From a checkpoint of a small mixture-of-experts model trained on Wikipedia.
Training: a variant of SOAP for the experts, 5572 steps.
Below are experts of layer 3 (counted from 0) of a mixture-of-experts language model. Rows are named router (the router's row for the expert) and show model dimensions 96-127. Each number is 500 + 40 x the weight over its row's rms, rounded and kept within 0 to 999. Numbers have three digits each.
Before each expert's rows: "comes after" lists some tokens at least twice as common just before its tokens as in all text. This comes from a sample of Wikipedia text that the model never trained on. Tokens count by the router's weight.

# expert 14
comes after: "re", "St", "st", "e", "E", "-"
router:441534475499442436537491505471465420524440496498534460489522566516537549544497471550502412554454

# expert 10
comes after: "el", "at", "ap", "or", "ab", "em"
router:496517542459511495477517432467502544463489491473457564447506556462484486480546465487493494475457

# expert 23
comes after: "al", "ar", "i", "u", "a", "ac"
router:574451445568478464511456555459478529542448530523465549496528530461450541539503474513516517523410

# expert 60
comes after: "s", "e", "es", "a", "y", "1"
router:573547473490529485519469455558559471534537510507480560480537486462479394447498487436470535471517

# expert 19
comes after: "|", ")", "==", ".", "===", "a"
router:458510468576495433499476551544493515542578523595441472453534548448552492444461551485502459460488

# expert 36
comes after: "p", "op", "ep", "ap", "um", "ul"
router:503533560542517483480493481528543498438506530477473518428481508506529510498540440498487419454528

# expert 2
comes after: "D", "V", "d", "v", "F", "S"
router:494523518485432487467468517452403506510501527497522434556508509496466507563591451546469435496550

# expert 43
comes after: "| ", "- ", ", ", "the ", ": ", ". "
router:484470483601514535540466521555471517500585526526569479441483493465504478525474482523534490572495

# expert 53
comes after: "| ", ".", ",", "–", "201", "; "
router:599541443576563396455523498522478441531526487490443523505461507464498459574503541535525547551527

# expert 32
comes after: "L", "l", "ch", "Ch", "en", "re"
router:486499560554434530462523532429480504525455518449441593527490492490477545535531530550506554497436

# expert 51
comes after: "C", "New ", "P", "T", "O", "F"
router:498569476518486537451490533548496550464514518458538517445452476576470500486518523499535540552577

# expert 42
comes after: "ed ", "s ", "es ", "ation ", "tion ", "t "
router:534474464541509536441487528560513459514570421541502497467485561503537488455511543456482543504525

# expert 39
comes after: "|", ".", ")", "==", "===", "="
router:462559474468463489509437544538487469533542529575523530488563536471518461471434550459484462475501

# expert 27
comes after: "| ", "- ", "the ", ": ", ", ", "of "
router:545532482492446552462521490594481552505563501525483560508483429467535460558476547495523466589520

# expert 21
comes after: " ", ", ", "% ", ") ", "|---|---|---|---", "0 "
router:452456506581520501455482540494576503506471457549494440510500532457442516427460459507506424542502

# expert 56
comes after: "B", "b", "A", "the ", "- ", "a "
router:504528451534497527460507553499512519505483541475513474584524445489572515446491466449567502483477

# expert 4
comes after: "J", "K", "j", "h", "z", "Z"
router:519514495517525519500512528496519498465522540526471566463495475520469483405527547502490492476449

# expert 52
comes after: "\n", "\n\n", "\n  ", " ", ") ", "1 "
router:485484464546496543476466533510501570528566442470484412499512447507471496482495546456499494492555

# expert 29
comes after: "S", "P", "pre", "Pro", "Di", "A"
router:457544491452508464431506503484437584433431510428521459571491492539517499523579465587537531484502

# expert 40
comes after: "a ", "| ", "the ", "- ", ", ", "and "
router:556564497518522469503511425507558545536437532529493502593598423537584487460536528483526487517509

# expert 61
comes after: "T", "M", "m", "S", "D", "d"
router:456551464457523522511512488464531456508505522478517496549472474577451515470536480463497484464534

# expert 5
comes after: "°", "′", "0", "3", "4", "."
router:535499461558493500484514576550516444513545535526498500470492475453544521485511540452579543507489

# expert 28
comes after: "f", "w", "a", "F", "W", "b"
router:457499479440441500538467433421483484394523467517530470502480520572543466489531481467464512497506

# expert 26
comes after: ", ", "ed ", ". ", "s ", "es ", "and "
router:482443541553482481471494513509444445509489378511525520506534566480544470590502552441482511511518

# expert 57
comes after: "\n", "\n\n", "=", "er ", ") ", "s "
router:458519465489516554497485450573538514496517450457588520509460446513624538453568391452491465475537

# expert 45
comes after: "in ", "s ", " ", "\" ", "er ", "i "
router:473514442509552527548484534556486484470520506476489558545487546482441479456548516495481454567534

# expert 47
comes after: "| ", "- ", ". ", ", ", ": ", "-"
router:592564453497524460490481486520502519524560513579521558489458461475463546453467520499496526505525

# expert 34
comes after: "s", "it", "k", "ent", "us", "iz"
router:563471489537554508530503437527525474468495519561514480512529514496488532417496489495510570450476

# expert 0
comes after: "W", "w", "sh", "H", "Sh", "h"
router:515540414544541510513488462451542472482476491527438514434473440548490493488483569440476491504447

# expert 58
comes after: "en", "i", "e", "st", "abl", "al"
router:506452460531455485510518563553501499541495409489561489528510592559518510530536471512471535501460

# expert 3
comes after: "c", "C", "f", "fl", "F", "uc"
router:436514541412457504407493492470442547530513557483499458490494570542464467586518537491482441479464

# expert 41
comes after: ".", "s", "es", "e", "1", "y"
router:458534501448504486485374501550504448537551562516500476532496575471516420532466552460461529508520

# expert 38
comes after: "| ", "on ", "On ", "–", "In ", ": "
router:474437569535511516530500462504468492474532500490513502505586487459552548584449539519535470597551

# expert 50
comes after: "n", "ar", "e", "ent", "al", "we"
router:509442483502498542517510526471593475550403459517422504506542511520521520566487536472485538484436

# expert 20
comes after: "m", "am", "um", "er", "om", "ph"
router:478483524506551583553500479475579482423527474466516510538504526495511459473470515468529503430467

# expert 18
comes after: "M", "m", "s", "st", "S", "St"
router:478538485527533558556521526431442535519499457478573453521602474521552392559472527494572556462438

# expert 7
comes after: "of ", "in ", ". ", "to ", "at ", "for "
router:583489447571485535526454536548526456534577479542551475545482517484553518430480447445514459488534

# expert 31
comes after: "on", "U", "O", "ur", "ti", "an"
router:579503605557523493476518516550559480533507520452461502444450523480507471463498549499530576552505

# expert 54
comes after: "B", "b", "K", "Bar", "A", "Mon"
router:462523482525530529477498522465530503435472538497537448510457458548488479501475526514533476435515

# expert 48
comes after: "g", "G", "J", "D", "d", "N"
router:487443550485536493480544506466425517433497491490556471481482490462401491457479514518542428481520

# expert 30
comes after: "| ", "; ", "(", "–", ": ", "."
router:537437432427535528550500556507470542467549498490496441532487474440546466544455541426561540543525

# expert 33
comes after: "C", "T", "c", "P", "V", "S"
router:473517515481513448459538581478468558518525521443559542534537468452399564543495519519526388496480

# expert 46
comes after: "the ", "a ", "The ", "and ", "was ", "al "
router:459503483521499503436527497500441579483454431449439469465577430469506464558464522541534473484506